python train.py --n_layer=12 --d_model=128 --n_experts=80 --experts_per_token=4 --d_expert=64 --d_shared_expert=0 --activation="swiglu" --moe_layers=[0, 2, 4, 6, 8, 10] --router_score="softmax" --normalize_top_k=true --routed_scale=1.0 --balance_loss=0.000428 --balance_bias=true --router_z_loss=0.001 --init_std_router=0.0329 --lr_router=0.00213 --vocab_size=5773 --norm="rmsnorm" --norm_eps=1e-06 --tie_embeddings=false --optimizer="muon_variant" --lr=0.00795 --beta1=0.95 --grad_clip=1.0 --batch_tokens=[65536, 131072, 262144, 524288] --seq_len=1024 --train_tokens=578000000 --steps=2895 --dataset="wikipedia_en"
Below are experts of layer 2 (counted from 0) of a mixture-of-experts language model. Rows are named router (the router's row for the expert) and show model dimensions 0-127. Each number is 128 + 32 x the weight over its row's rms, rounded and kept within 0 to 255.
After each expert's rows: a language model's description of what the expert responds to. This comes from a sample of Wikipedia text that the model never trained on.

# expert 18
router [ 98 136 113 105 126  95 134 145  83 186 108  69 165 212  94 157 125 139 100 156 107 158  97 170 137 128  90 176 131  97 135 137 109 169 123 157 202 117 110 112 128 173 162 153 137 157 182 129 163  55 134 102 165 139  82 129 122 120  90 126 101  92 167 101 147 109  96  97 110 126  76  77 131  80 141 130 132 122 133 112 133 135 163 165 212 178 144  84 128 116 137 166 104 173 156 121 136 173 155 146 107 163  97  82 128  93 207 138  54 115 120 119 114 155 174 124  62 121 135 110 135 142 146 167 122 114 141 171]
Description: Mid-word name fragments. Inner word pieces of names, places and taxonomic terms, such as Philh-arm-onic, Melastomat-ace-ae, Sh-ann-on, plus initials like Z, Sp.

# expert 52
router [117  65 113 116 133 112 133 144 134 121  75  92 114 134 118 117 110 160 106 164 171 177 173 151  95 163  69 172 155  96 112  77 117 129 124  90 210 118 132 210 180 142 140 101 149 110 132 116 180 105 119 112 110 111 178  89 127  64 114 132 112 121 145  95 151  79 139  98  77 163 101 104 140 146 141 166 148 149  85 130 131  83 161 111 191  95 121  78  92 149 200 142 151 150 150  92 178 166 122 108  83 167 107 112 183  86 162 118  69 144  90 109  93 164 140 118 113 131 132 160  90 163 112 135  90 126 149 163]
Description: Geographic names and commas. Commas after names, compass words and "de" in place and proper names, such as West, East, southern, Celta de Vigo.

# expert 15
router [118  72  87 124 133 100  97 143 139 132  92 149 164 137 101 132 111 145 172 165 101 123 103 119 108 148 116 156 123  93 141  88  75 171 175 195 118 117 125 127 172 152 171 153 117 122 175 132 148  79  68 132 123  82 122 117  89 144  54 139  99  80 152 125 195  64 127 152 158 109  60  93 172 127 112 177 132 141 111 131 154 145 152 183 148 126 124  96 104 124 174 129 192 189 158  73 186 118 113  62 111 143  99 137 142 156 148 127 123 160  81 144  96 212 139 112 119 109  75 148 127 141 102 143 119 149  90 123]
Description: Names and possessives. Pieces in names, titles and possessives, mostly of film, TV and music, such as the y of Pennyworth, 's, William, Love, !.

# expert 51
router [141 128 162  91 136 124 114 117  92 143 106  94 129 132 137 118  59  83  87 111 135 156 116 162  95 119 142 179 172 110 135 123  80 171 160  91 146 160 111 123 121 141 176 157 137 156 117 159 120 135 114 138 126 111 197  90 124  90  90 149  84  83 118 139 115 117  98 116  65 146 121 145 170 103 112 126 116 113 108  98 103  59 131 150 145 174 168 120  61 144 139  94 150 185 189 110 133 114 170 138 105 130  35 112 186 117 159 137 108 123 108 120 117 176 183  91  63  79  44 128 104 176  69 149  95 136 121 130]
Description: Mid-name syllables. Syllable pieces inside proper names and rarer words, such as Bl, Gr, Br, al, ar, in Asylum, Caucasus, Gustafsson, bloc.

# expert 38
router [114  83 177 100 123 201 116 172 152 148 141  70 149 149  85 153  70 134 130 158 113 152  95 147 138 139 121 149 121  96 118  74 103 106 150 120  92 154 108 143 185 153 135 166 137 175 159 114 132 117 151 112 107  87 138 144 115 128  85 111 113  46 157 124 113  99 107 128 107 119  95  16 156 121 125 110 108  90 113 102 161  70 171 139 131 112 133 120 104 141 170 141 133 184 117  79 123 220 144 133 152 123 116 144 140  98 147  99  68 149 139 134  89 116 134  64 144 125 106 108  87 139 103  62 122 216 129 141]
Description: Articles after prepositions. The and a right after prepositions like at, in, of, plus List in See-also lists and words like University, number.

# expert 53
router [120 117 120 126 153 133 118 123 137 152 132 171 119 222 134 126 108 146 146 170 147 149 107 141 127 144 121 160 123 138 154 133 115 180 188 123 181 119 103 143 141 110  97  84 106 143 136 143 141 106  77 115 159  51 116 115 100 134 127 219  76 125 146  66 135 141 122 108 158 155 104  68 108 146  69 173 138  89 162  62 138 122 224 161 111 165 161 111 112 101 117 144 138 179 161 142 127 209 132  88 146 128 135  70 166 131 109  82  78 120 128  97 157 107 142  77 108 146 136 159  99 139 132 103  74 132 175 140]
Description: Infobox field labels. Field names in infoboxes and taxoboxes, usually after a dash or line break and before a colon, like Born, Location, Genus, Coordinates.

# expert 30
router [102  58 179 135 136 161  97 175 166 167 156 139 146 166 120  60  74  97 161 113 147 128 125 143 131 156  95 129 178  92 119  98 120 196 132 166 137 153  97 140 158 127 140  96 145 152 125 155 128 117 121 139 172  88 164  88 131 103 106 196 110 123 156  47 117 128 159  96 100 127 149 105 146 141  98 167  91 136 144  59 143 125 200 126 132 175 151 120  89 108 117 168 164 161 135 107 127 170 123  78 138 138 145  40 133 145 153 122  81 114  91 161 146 157 150 102 100 117 117 145 120 132  64 144  89 215 148 136]
Description: List and table markers. Leading hyphens of infobox or taxobox lines, table pipes starting rows, and field colons, such as - Born:, - Phylum:, |.

# expert 60
router [136  88  94  82 115 110 141 148 146 151 137  92 139 120  94 111 136 134  90 197 111 189 110 116  97 157 124 170 181  67 167 101 142 166 137 106 166 137 107 186 102 126 176 101 132 179 176 121 138 129  98 154  99 144 187 111  75  78  69 159 131 112 157 143  99 110 114 150 114 150 133  99 144 119 109 150 123  88  55 105 128 103 174 106 151 146 143 122  81 144 112 135 208 118 201 118 175 155 113 131 165 182  63  89  98 139 160 111 116 146  97 166  91 132 130  85 114  46 123 132 102 139 132 145  96 147 169 106]
Description: Opening brackets, quotes. Opening parentheses and quotes, dashes and slashes before asides, such as (pen.), (born, (knight, "Title.

# expert 55
router [121  71  79  85 124 123 146 129 159 116 100 154 183 205 124 116 157  99 131 133 121 100  83 174 143 125 124 196 133  73 144 105 146 164 152 182  85  84 130 180 169 114 171 116 157 154 145 108 133 154  81  88 110  63 128  93  44  95 124 149  46 124 159 157 120  74 119 115 131 121 106 100 135 123  75 184  73  59 114  92 109 101 115 143 161 129 117 117  98 110 150 128 134 183 169 129 134 168 148 138 115 179  97 113 133 106 119 124 141 174 111 177 122 121 182 119 120  81 128 130 128 132 114  69 103 125 109 122]
Description: Institution and group nouns. Nouns naming organizations and groups, such as States, Party, Army, government, Council, women, often after United or National.

# expert 24
router [150 134 108 143 123 101 109 136 103 152 146 103 131 140 101  90 122 130 118 169 132 143 106  90 151 153 104  93 152  86 159 100 116 187 139 116 191 172 138  95 163 171 133 134 172 160 128  94 125  87  96  73 159 105  96 139  92  46  84 168 121 130 157  92 137 126 174 127 169 149 145  80 187  60 115 111 121 123 118  93 150 119 142 191 148 139 101  99 126  94 164 143 166 125 175  56 141 133 143 117  64 190  90 141 188 105 132 114 139 118 159 155 112 118 147  78  72 131 102 152 117 177 105 131  42 135 103 177]
Description: Conjunction and, p/b pieces. The conjunction and, ampersands and other short connectives like or, but, who, plus word-internal p or b pieces like Durg-ap-ur, Zagre-b.

# expert 10
router [131  87 118  91 140 155 126 113 129 151 131  85 145 181 107 108 123 147 106 119 140 141 111 122 165 169  79 138 155 100 177 115 143 121 135 118  98 125  94 191 128 117 138 131 184 138 173 110 224 110  53 129 104  97 132  73  37  86 123 142 124 113 117 111 154  94 151 120  86 126 120  59 136 137  74 131 110  92 120  79 127  95 124 198 145 113 126  89  92 148 108 180 213 160 149 102 186 142 139 100 112 170 165 113 148  91 150 115 106 167  99 142 128 111 155 114  85 147 135 171 135 152  97  51 162 136 143 148]
Description: Abstract noun endings. Nouns and noun suffixes in expository prose, often before "of", such as legisl-ation, equip-ment, government, research, mort-ality.

# expert 31
router [115 106 129  87 121  71 107 125 111 143  98  69 151 142 119 104 112 100 147 125 133 152 112 141 151 115 112 173 190 114  89  95 106 225 156 116 174 144 111 135 119 140 131 113 175 187 179 123 140 110  29 130 111 124 129  89  98 122  34 146 102  74 126 131 115 104 140  75 144  97  88 108 157 125  72 128 107 116 123 116 121  87 150 156 104 175 147 106 139 144 144 146 125 138 124  47 163 150 170 118 145 140 146 137 141 120 147 149  72 150 145 106 110 141 139 127 113 109 120 178 107 154 151  21 168 180 139 169]
Description: Verb stems before suffixes. Verb and noun stems awaiting -ed, -ing or -er, such as merg-ed, learn-ed, mix-ing, w-atch-ing, plus words like land, support, court.

# expert 54
router [123  99  89 117 119 119 144 126 145 154  75 102 184 140 116 137 165  81 133 130 135 156  89 122 119 137  96 146 145  99 149  79 127 169 161 170 122 125 135 169 115 140 188 131 167 160 140  87 127 116 151 118 150  58 193 108 109  92  26 194 125  72 118 133 102  92 117 136  90 119  58  92 169  88  45 155  73 112  82 131 186  95 141 135 113 158 125 131 108 132 164 137 136 171 122 134 137 161 159 135 150 148  67  75 149  76 172 124  78 106  94 152 101 102 159 115  86 143 130 113 137 137 121 138 138 184 135 115]
Description: Surname initial capitals. Single capital letter opening a surname or word in tables and name lists, such as B-enneteau, C-oghlan, T-obin, K-aysanne.

# expert 37
router [ 79 128 151 138 103 107 119 131 144 120 110  95 155 189 109 114 174  85 151 135 166 197 114 125 152 151 120 140 173 125 156  99  51 138 186 131 108 122 103 154 143 152 140  63 151 124 107 128 172 119 130 116  84  72 147 133  79  98 104 104  92  40 142 120 138  98 133 112  89 124 123 106 207 113 122 179  97  98 107  74 193 145 159 175  99  91 142 120 105 100 113 183 154 141 116 106 100 115 186  65 106 144 121  95 145  86 132 103 128 129 116  97 107 101 219  59  98  97 123 130 145 132 102 127 130 124 134 107]
Description: Time words and abbreviations. Time nouns and adverbs such as years, later, ago, However, and endings of abbreviations such as U.S, et al., Ltd.

# expert 44
router [102  84 130  92 131 140 176 141 151 165 136 102 153 157 132 121 189 129 110 165 164 157 121 146 104 178 104 195 143 129 126 100  57  94 164 117 127 119 137 136 163 120 143 154 186 124 132 144 150 118  91 100 147  85 152 104 126 100 141 147 136  94 189 153 167  90 179 129 117 162  75 105 153 146 122 144 108 128 106 128 116  86 155  96 161 124 157 102 136 122 196 132 219 149 172 119 190 150 179  99  77 132  72 137 137  76 132 165  91 164 125 137 147 213 154  64  90 101 111 111 123 155 124  87 100 166 143 174]
Description: Place-name and institution words. Capitalized words in place and institution names, such as North, County, Park, High School, United States, Special Air Service.

# expert 35
router [131 112 162 142  63 142 121 174 148 146 120 120 130 114 113 117 162 106  96 160 115 187  90 181 118 180 127 126 158  72 131  96  86 123 186 166 132 107 117 190 143 122 129 114 152 224 196  92 135 122 101 117 128 105 177  79  91 120  95  90  76 126 161 102 119 125 107 113 143 176  91  98 147 116  65 159 128 125 125 115 157 109 157 169 139 100 120 121  81  83 138 207 127 156 123  94 206 129 143  51 140 121 116 100 158  76 147 109 146 107 121 137 116 158 146 119 104  86  78 113  97 164 128 132 139 147 169 171]
Description: Numbers in dates. Spaces and digits that begin numbers, mostly the year after a month and day (June 12, 2013), plus day numbers and table counts.

# expert 9
router [116  58 128  85 122 105 141 124 113 122  98 109 179 206  89 107 162 104 112 150 123 148 120 136 129 139  94 181 147 100 150 134 120 110 157 119 131 133 121 178 117 181 129 132 165 161 132 133 124  92  68 166 142 124 127 109  24  87 148 131 108 125 119 129 166 122 121 109  61 133  88  58 122 128  58 176 138  89 120  96 157 102 161 198 163  92 133 122 121 153 141 160 181 187 144  97 129 143 132  95 153 193 112 107 126 133 133  69 125 164  60 141 108 113 157 115 123  78 154 167 100 155 107 100 113 193 114 114]
Description: Plural noun suffixes. Word-final plural endings on nouns, such as s, es, ers, ions, ings, in trainees, mammals, months, generations.

# expert 5
router [110  26 114 152  77 115  85 133 181 121  82 163 120 178 113 116 128 128 123 144 106 159 109 149 153 144  91 134 122 122 142 128 101 113 157 117 110 132 116 121 115 111 118  93 157 110 240 132 160 136  72  87 161  99 139 127  75 110 115 199  89  71 136 134 105 119  99 152 153 136 128  98 136  44 161 136 119  65 111  79 131 140 175 151 169 129 237 118 124 112 109 117 140 125 152  94 147 145  96  85 111 143  72 122 160  84 144 115 106 119 110 149  48 102 155 125  98 104 105 138 164 144 114 108 133 132 125 134]
Description: Table header and stat cells. Short cells in sports, election and results tables, like column headings (Votes, Pos., SPG, Result) and digits, percent signs, closing parentheses.

# expert 39
router [126  74 107 143 119  91 121 121 154 129 147 152 182 155 158  94 121 154 138 148 164 155  99 177 107 132  79 118 148  82 141  84 113 143 118 191 119 136 125 125 119 133 182 133 168 165 146  80 156 117 131 102 116  58 133  84 111  75 157 200  74  47 161 148 148 115 106 143 123 153  73 140 181 150 101 131  94 100 114  94 136 110 139 109 162 102 180  43  73  84 143  98 108 101 125 110 113 161 125 166  93 131 122  81 199 123 131 123  94 159 124 141 134 115 156 128 158  89 106 140 114 213 104 108 178  98 142 109]
Description: Nationality and hyphens. Nationality and country words, such as American, National, British, Germany, and hyphens in compounds like French-born, Year-end, ride-sharing.

# expert 19
router [122 124 116  91 109 113 133 125 114 159 126 144 142 151  95 155 103 140 132 139 121 151  77 136 101 128 110 123 206 121 169 103 112 120 155 178 135 177  69 103 136 140 149 166 121 127 142  98 175  60 122 138 182 121 139 121  93 110  63 126 151 128 175 106 167 127 100 119 128 118 140  90 126  75  99 166 126  66 104  88 180  55 156 214 172 160 161 164  73  78 163 156 104 126 145  74 141 183 134  93 129  97 106 122 133 103 146  99  79 115 127 126  52 194 153 152  89 116 104 103 137 138  88 144  73 148 104 121]
Description: Consonant-heavy fragments. Single letters and ch, sh or m pieces inside foreign names and rare words, such as tripty-ch, Hip h-op, Brook-h-art.

# expert 43
router [121  91 112 126 126 146 136 141 142 207 113  89 158 141 106 102 134 109  89 151 120 226 125 109  95 135  79 118 126  97 199 105 117 176 150 124 158  97  94 109 181 123 133 138 155 173 134 118 183 140  61 138 118 124 185 127 124  61 113 139 140 133 124 127 134 111 108 124 105 133 131 106 187  80  61 165  86 125 109 116 139 124 147 156 195  96 128  74  71 143 187 174 138 143 153  92 143 127 161 156 120  96 113 110 184  72 121  87 144 143 145 123 131 145 155  43  97 123 104 199 129 137 115  83 142 151 150 116]
Description: Clause-linking punctuation and conjunctions. Commas between clauses and list items, and connectives such as and, which, but, that after verbs like announced or alleged.

# expert 6
router [123 106 114 106 142  99 140 138 141 183 162  99 163 143  94 143 146 122  71 171 144 109  71 155 160 117  95 170 155  38 211 101 129 132 179 131 124 136 105 137 169 155 114 136 216 151 163  56 142 116 142 132 136 142 157  96 133 104  88 200 115  92 168 140 150  98 140 142  75 128  95 135 141 116  92 132 102 124 129 113 144 154 142 107 134  96 172 134 129  83 141 102 168 171 139 165 132 179 141 100 146 115  60 129 132  76 114 110  80 163 113 141  96 114 138 125 121 143  64 131 140 108  98 103  83 204 191 142]
Description: Initial F, A, C. Capital letter or short word-initial pieces, especially F, A, C, G, Gu, starting names or words, such as Findlay, First, Gujarati.

# expert 14
router [130  63 128 149  83  78  94 116 142 123 139  67 167 141 117  83 155 136 116 127 148 107 110 196 121 169  73 142 125 137 194 105  98 123 159 134 178 113 104 152 135 116 165 109 173 160 109 121 186 141 101 134 116 118 162 124  75 112  97 152  65 161 133 137 128  96 123 142 146 181  86 100 122  77 129 164 121 147  78 103 140 129 137 119 186  84 159 147  73 103 122 148 128 169 119 137 186 188 163 130 131 104 104 113 138 106 120 110 140 104 117 199  99 138 204 104  57  76 157  91  62  98 119 102 158 110 157 143]
Description: LaTeX math and prepositions. LaTeX math pieces such as \, }, frac and digits inside formulas, plus prepositions like as, by, under, between.

# expert 49
router [144  69 134 100 174 147  80 100 140 122 129 157 153 160 133  91 143 138  54 144 139 153  43 139  89 118 131 157 130 121 156 109 101 162 166 151 148 161 144 187 148 138  95 148 134 138 136 132 167  98 112  62 143 104 176  89  73 108 111 119  67 120 184 128 112  86 152 146 136 126 108 144 173 103  90 158 139 186 149 107 165 123 170 160 172 106 122  74 104 119 148 139 137 139 177  59 179 141 140  81 140 142  79 142 153 133 152 147 116 165 155 172 117 136 187  91 138 107 131 188 118 168  55 115 104  94 174 142]
Description: Word-final name pieces. Final pieces of surnames and words, often -er, -son, -on, -ival, such as rac-er, Dy-son, Gra-ham, rev-ival.

# expert 48
router [114  59 104 131 139 135 117 145 109  96  94 136 167 174 128 104 159  97 107 174 186 121  69 144 153 146 120 154 155  82 131 101  81 135 158 162 125 159  89 128 151 141 135  77 148 131 125 138 121 114 133 104 151 102 174 144  81 103 132 143  68  57 174 119 187  98 107 148  92 115 119 144 188 133  95 155 144  67 100 129 113  93 134 143 163 112 145  90  90  98 178 160 126 164 155 120 143 177 131 136  78 129 144  49 195 162 129 130 124 160 130 135 122 168 116  69  98 130 112 119 132 220 128  55  99 117 128 173]
Description: Year endings, countries. Last two digits of years after 19 or 20, such as 18-99, 20-18, and country or region names like States, China, British.

# expert 26
router [148  91  93 133 110 117 162 155 164 153 145 107 191 173  92  97  91 103 145 169 167 164  78 147 106 139 120 145 161 165 154  75 143 166 173 162 138 118  87 169 153 134 123 170 176 127 140 176 110  65 135 154 175  91 124  99  94  92 123 123 146  52 195 167 148 105 103 135  73 166 131 101 168  73  77 170 119 154  95 126 175 134 131 165 141 182 159 119  78 118  99 111 183 149 143 146 184 145 150 142 108 117 128 117 142 121  96 109 125 130 125 132  97 103 183  97 104  83  80 141  63 167 109 118 153 137 127 169]
Description: Auxiliary verbs and articles. Auxiliaries and copulas after a subject pronoun or name, such as was, is, has, been, plus an and An.

# expert 59
router [111  87 117 123 129  73 108 100 145 151 113  86 189 190  39  80 104  90 113 135 110 143 147 140 107 159 112 139 127 139 179 148  91 126 163 159 138 177 115 119 173 171 117 108 169 166 159  98 173 115  72 102 168 119 171  87  20 141  88 156  84 129 116 119 180 113 105 127 157 144  97 121 139 148  93 186  90 126  99 132 127 165 130 176 133 105 145 114 141 118 158 111 167 177  98 120 111 122 159 120  59 131 134 155 151 115 112  36 116 167 117 127 120 133 126 108 134 137  96 122  88 174 112  77 115 114 163 123]
Description: Verb endings and reporting verbs. Past and progressive verb endings (refus-ing, divor-ced) and reporting or action verbs like said, announced, called, moved in prose.

# expert 28
router [115  95 125 104 146 133 123 174 122 125  78 109 160 126 133 119 117  64  78 123 162 150 100 133  65 126 129 154 158 124 138  89 122 178 133 153 129 135 110 202 170 179 183 154 157 148 153 142 149  91 138 136 123  68 134 105 118  65  95 162  79 110 121 106 192 135 103  58 107 141  85 136 168 124 106 145 100 101  56 117 117 133 171 128 174 130 125 124  82  79 192 131 177 128 160 128 130 134 130  75  88 134  42  87 171 101 147 125 123 106 122 128 114 142 121 153 122  62 134 126 151 208 111 157 126 108  87 162]
Description: Vowel pieces in names. Short vowel-heavy pieces inside foreign personal and place names, in tables and lists, such as Wei, Jamaica, La, Ma, San.

# expert 58
router [109 109 119  96  76  64 139 127 167 139 134 100 112 173  74 161 138 154 127 176 110 154 161 128  89 151 125 124 161  72 192 165  90 194 112 143 174 135 107 151 107 124 126  93 158 129 154 135 136 125  99 131 124  79 134 148 106 113  91 102 109  86 189 140 188 124 160 139 117 129 112  79 165  77 156 133 107 129  91  78 145 131 137 123 136 126 153 105  43 124 178 104 122 157 137 121 192 214 158 130  90 135 101  89  88  89 110 120 131 151  88 172 105 133 161  49 137 101 119 122 106 126 156  96  87 169 158 179]
Description: Accented letters, particles. Accented vowels in foreign names like Łódź and Mīrābād, plus short prefixes and particles such as up, sub, U, over.

# expert 2
router [123  97 142 123 114  75 105 128 123 122  88 110 149 200  54 108 101 117 123 135 142 134 152 124 128 155 113 145 110 119 188 117 132 161 139 153 152 160  49 181 139 143 132 178 191 139 181 119 135 129  87 124 142 111 170  85  65 129 132 143  96 134 127 114 154 118  94  98 160 166 131 105 131 151  83 160  88 116 127 132 140 138 154 179  90 116 145 132 148 110 163 119 181 157 137 114 115 134 234 143  84 167 116 112 170 114 158  36 142 179 118 118  67 170 151 136  95 149  98 171  85 158  92  87 126  97 181 130]
Description: Past participles and verb endings. Verb-final pieces and past participles after was, is or has, often before by or to, such as backed, known, made, served.

# expert 50
router [156 128 160  93  96 127 116 171 152 166 144 111 153 134  84 150  95  86 131 170 137 175 125 106  69 105 101 152 149 104 158  96 101 110 118 125 115 143 135 137 123 125 168 140 146 144 163 104 142 125 130 119 142  87 123  90 112 102  93 116 103 131 124 121 144  90 146 121 111 125 125 140 122  34 122 120  64  84  87 100 151  86 145 233 139 175 146  66 114 144 128 173 180  86 105 144 130 197 167  98 105 183  72  38 130 103 199 125 145 148 169 148 133 124 133 101 105 127 100 207 146 156 150 100  97 112 150 159]
Description: Short word-start fragments. Single letters and short openings at the start or middle of words and names, such as the n in paternal, ad, trad, recogn.

# expert 57
router [146 116 151 123 127 119 119 160 103 128 129  65 143 133 131  64  94 149 117 151 183 131 123 185 131 181 136 161 148 136 140  97 123 135 177 165 131 133  92 106 133 206 121 142 145 133 190 141 149  99 126 144 147 133 118  68  46  82  78 181 132 111 125  97 132  86 136 121 135 139 114  75 142 122 119 118  37 138 139 176 111 118 141 133 191 143 139  77 109  90  88 171 156 102 148  96 159 173 159 161  54 104  72 101 177  96 140 156 157 106 115 126  81 149 164 102 116 138 136 134 117 148 144  81 113 158 185 186]
Description: Short word stems. Short stems opening or inside common words, such as ex, off, art, form, mod, term, in sequences, reopen, humid.

# expert 45
router [112 137 154 130  65 108  86 168  99 146 160  97 184 130 152 107  93  89 130 124 198 162 116 162 102 149 123 157 137 144 192  72  90 126 140 123 139  93 108 144 135 109 173 161 136 147 139  77 162  84 116 116  96 134 180 109 130 140  33 169 152  70 149 112 184 107 155 101 131  83 152  92 119 109  98 190 113  97  85 105 124 152 128 133 163 141 154 105 146  80 100 144 150 156 128  99 129 134 160 127 122 174 120  78 166  76 162  92  92 168 142 183 131 196 146 114 125 144  45 127 150 155 100  92  94 137 136 127]
Description: Word-initial consonant pieces. Opening pieces of words, often after the or a, such as st, cont, prot, Tr, exp, in maintained, protest, acquired.

# expert 40
router [ 87 117 159 110  81  79 152 177  97 169 128 122 146 156  81 110 136 124  97 123 117 148 153 140 114 131 124 147 157 118 111 163  88 129 197 168 126 101 136  91 122 115 176 154 139 182 174 177 154 106  77 152 152  86 213 107 136  65  79 105 126 144 143 125 188 119 169 123 107 185  81 153 112 132  69 158 133 147  58 109 118 102 169 196 159 135 150 136 106 123 128 118 187 173 131 122 103 145 143 117 128 157 120 115 152  94 154 113 104 117 122 155  54  97 177  87 113  78 132 207 111 144 112 100 117 113 131 161]
Description: Word-initial prefix fragments. First pieces of words split into fragments, often prefixes like res, cons, re, -s in "large-scale", M in MLB.

# expert 7
router [ 99  62 135 131 130 128 130 182 135 122 147 119 192 156  96  95  88 103 129 183 131 118 149 204 148 180 138 150 113  72 202 103  78 119 165 194 155 141  94 145 162 121 160 108 154 145 167 100 144 107 116 123 141  80 145 137 142 139 107 105  96  66 171 136 131 104 110 112 126 118  96  80 160 100 125 122 127 119  80 138 133  82 127 163 130 160 122  87  67 116 159 145 148 178 157  56 174 162 163 117  94 139 147 121 160 135 146 103  93 186  75 110  45 133 113  88 104 107  70 122 102 157 135 121 108 156 130 162]
Description: Determiners after prepositions. Articles and possessive determiners starting noun phrases, mostly after of, in, to or for, such as the, his, its, their.

# expert 27
router [113  64 130 148 125 124 150 178 109 137 104 111 168 114 117 123 147 113  92 210 123 135 141 125 131 158  89 133 151  96 209 143 123 203 133 163 119 116 113 142 182 131 123 127 194 157 141 149 177 123  64 121 120  44 130  92  76  68 115 142  91 123 167 138 124 124 110 104 138  87 113 119 131 101 115 145 120 141  82  84 136  92 159 164 180 139 159  99  26 108 139 158 172 120 124  76 143 106 134 127 121 121 100 105 147  78 108 109 108 130 151 149 133 118 159 100  82 123  59 114 142 118 104 100 100 193 105 182]
Description: Subject pronouns. Subject pronouns opening a clause after a period, comma or when, such as he, she, it, they, who; also closing quotes and brackets.

# expert 13
router [132 129 151 102 104 105 102 115 119 168 132 116 158 128  96  98 129  88 100 107 113 155 129 190  53 111 132 134 168  83 178  93 126 166 168 109 158 142  97 169 156  99  98 145 145 141 143 129 162 114 125  93 177  86 143 117  96  94 111 151 137 138 150 111 110 139 156 144  92 139 146  88 163  81  87 186 121 166 100 113 147 180 116 140 161 141 164 100 139  79 204 125 128 120 128  60 173 184 141  36  66 146  68  89 151 154 138 112 120 164 157 176 122 118 159  95 139  98  67 202 124 103 113 156  97 143 152 153]
Description: Short inner word pieces. Two- or three-letter pieces inside or starting words and names, such as D-at-abases, tim-et-able, Alex-and-ra, often in taxonomy lists.

# expert 16
router [ 95 131 146 163  91 121 106 172 200 143 123 109 149 190 113 104 136 114 109 163 152 161 120 199 139 164 117 170 171 125 171  99  92 139 110 112 165 146 114 157 180 169 146  77 154 154 137 109 149 104 112 102 103 110 150 134 107 107 135 110  86  95 153  86 131 151 136 121  95 112  93  91 153 118  93 175  91 160  92 119 165  90 115 162 137 152 117 161  95  80 131 150 155 160 177  77 121 153 164 166  87 128 158 149 122  61 121  89 104 115 147 124 134 161 163  40 127 111  24 170  81 142 104 127 150 112 161 181]
Description: Determiners and degree words. Function words and quantifiers after is/was/be, such as a, also, more, two, only, all, other, same.

# expert 0
router [136  71  78  99 150 129  94 140 162 112 110  80 191 122  97 145  92  72 116 165 114 140 106 150 130 145  98 135 154 150 141 135  88 179 137 162 156 125  84 161 188 135 119 121 131 143 142 156 192 107 130 122 117 104 112 103  39 106  38 175  60 109 170 114 155  87 105 133 122 145 128 111 161 168 119 152  81  80 149  86 148 134 160 109 175 102 139 113  34 107 156 140 163 192 105 150 155 151 139  54 109 121 102 131 181  61 120 134 111 111 119 157 110 123 130 118  95 120 145 111 141 164 122 152 139 117 106 132]
Description: Name and title pieces. Word-final pieces of proper names and common titles or first names, such as Munc-ie, Firm-ia, John, King, governor.

# expert 47
router [129 110 135  72 136 118 149 129 135 138 172  91 144 140 109  85  96 105 111 148 147 179  60 193 133 121 122 132 132 148 116 141  96 147 180 136  97 149  51 125 122 137 133 153 163 131 163  82 166 143 132 114 170 125 150 139  91 101  76 163 161 126 163 112 142  74 147  68 128 120 119 154 148 103  80 134 150  77  72 124 128  65 160 162 163 169 168 129 100 135 115 154 144 135 166 151 153 165 121 128 144 126 137 116 142 106 238 106 166  96 127 130  69 153 162  27  81 139  99  83 136 147 116 103  90 144 103 166]
Description: Mid-word name fragments. Middle pieces of words split into fragments, often personal or foreign names and rarer words, such as roy-alt-ies, Nor-we-gian, Ch-im-rova.

# expert 17
router [138  46 104 134  75 148 117 111 154 138 124 153 139 108 111 121 134 105  79 121 154 152 108 200 157 116  88 163 140  88 138 163  82 123 151 113 112 134 132 149 153 163 159 107 158 123 198 142 172 103 143 113 108  75 127 121 100  77 112 179 113 130 128 141 144 135 133 125 145 125 134 103 138  52 141 154  63 115  69  70 136 118 153 178 106 119 171  94 125  97 163 156 204 113 132 134 103 126 155  73 106 135  72 117 130  81 193 129 114 146  94 173  65 112 145 140 126 115  74 166 100 186 126  97  80 184 151 162]
Description: Empty table cell separators. Pipe separators and blank spaces between table cells, especially empty cells and cells after numbers, as in election Swing rows or league tables.

# expert 34
router [136  94  87  72 135 104 147 154 134 131 115 113 197 141 104 135 104 121 104 169 136 197 127 121  85 116 104 164 166 129 130 130  80 198 165 124 186 157 115 175 120 213 116 106 114 161 121 113 128 134 167 117 117  92 113  87  50 112  66 122 123 113 145 111 151 114 148 108  91 114  88  94 174  91 103 117 118  93 104  81 145 100 207 151 153 195 146 140 147 146 136 147 206 174 138 122 125 114 116 112 136 150  60 141 144 127 104 103 160 131 135 175  68 176 161 117 112  93 161 104 144 181 145 105 134 163 138 139]
Description: Surname syllable chunks. Middle and final syllables of Germanic and English surnames and names, such as -berg, Jensen, McCormack, Wood, Ros.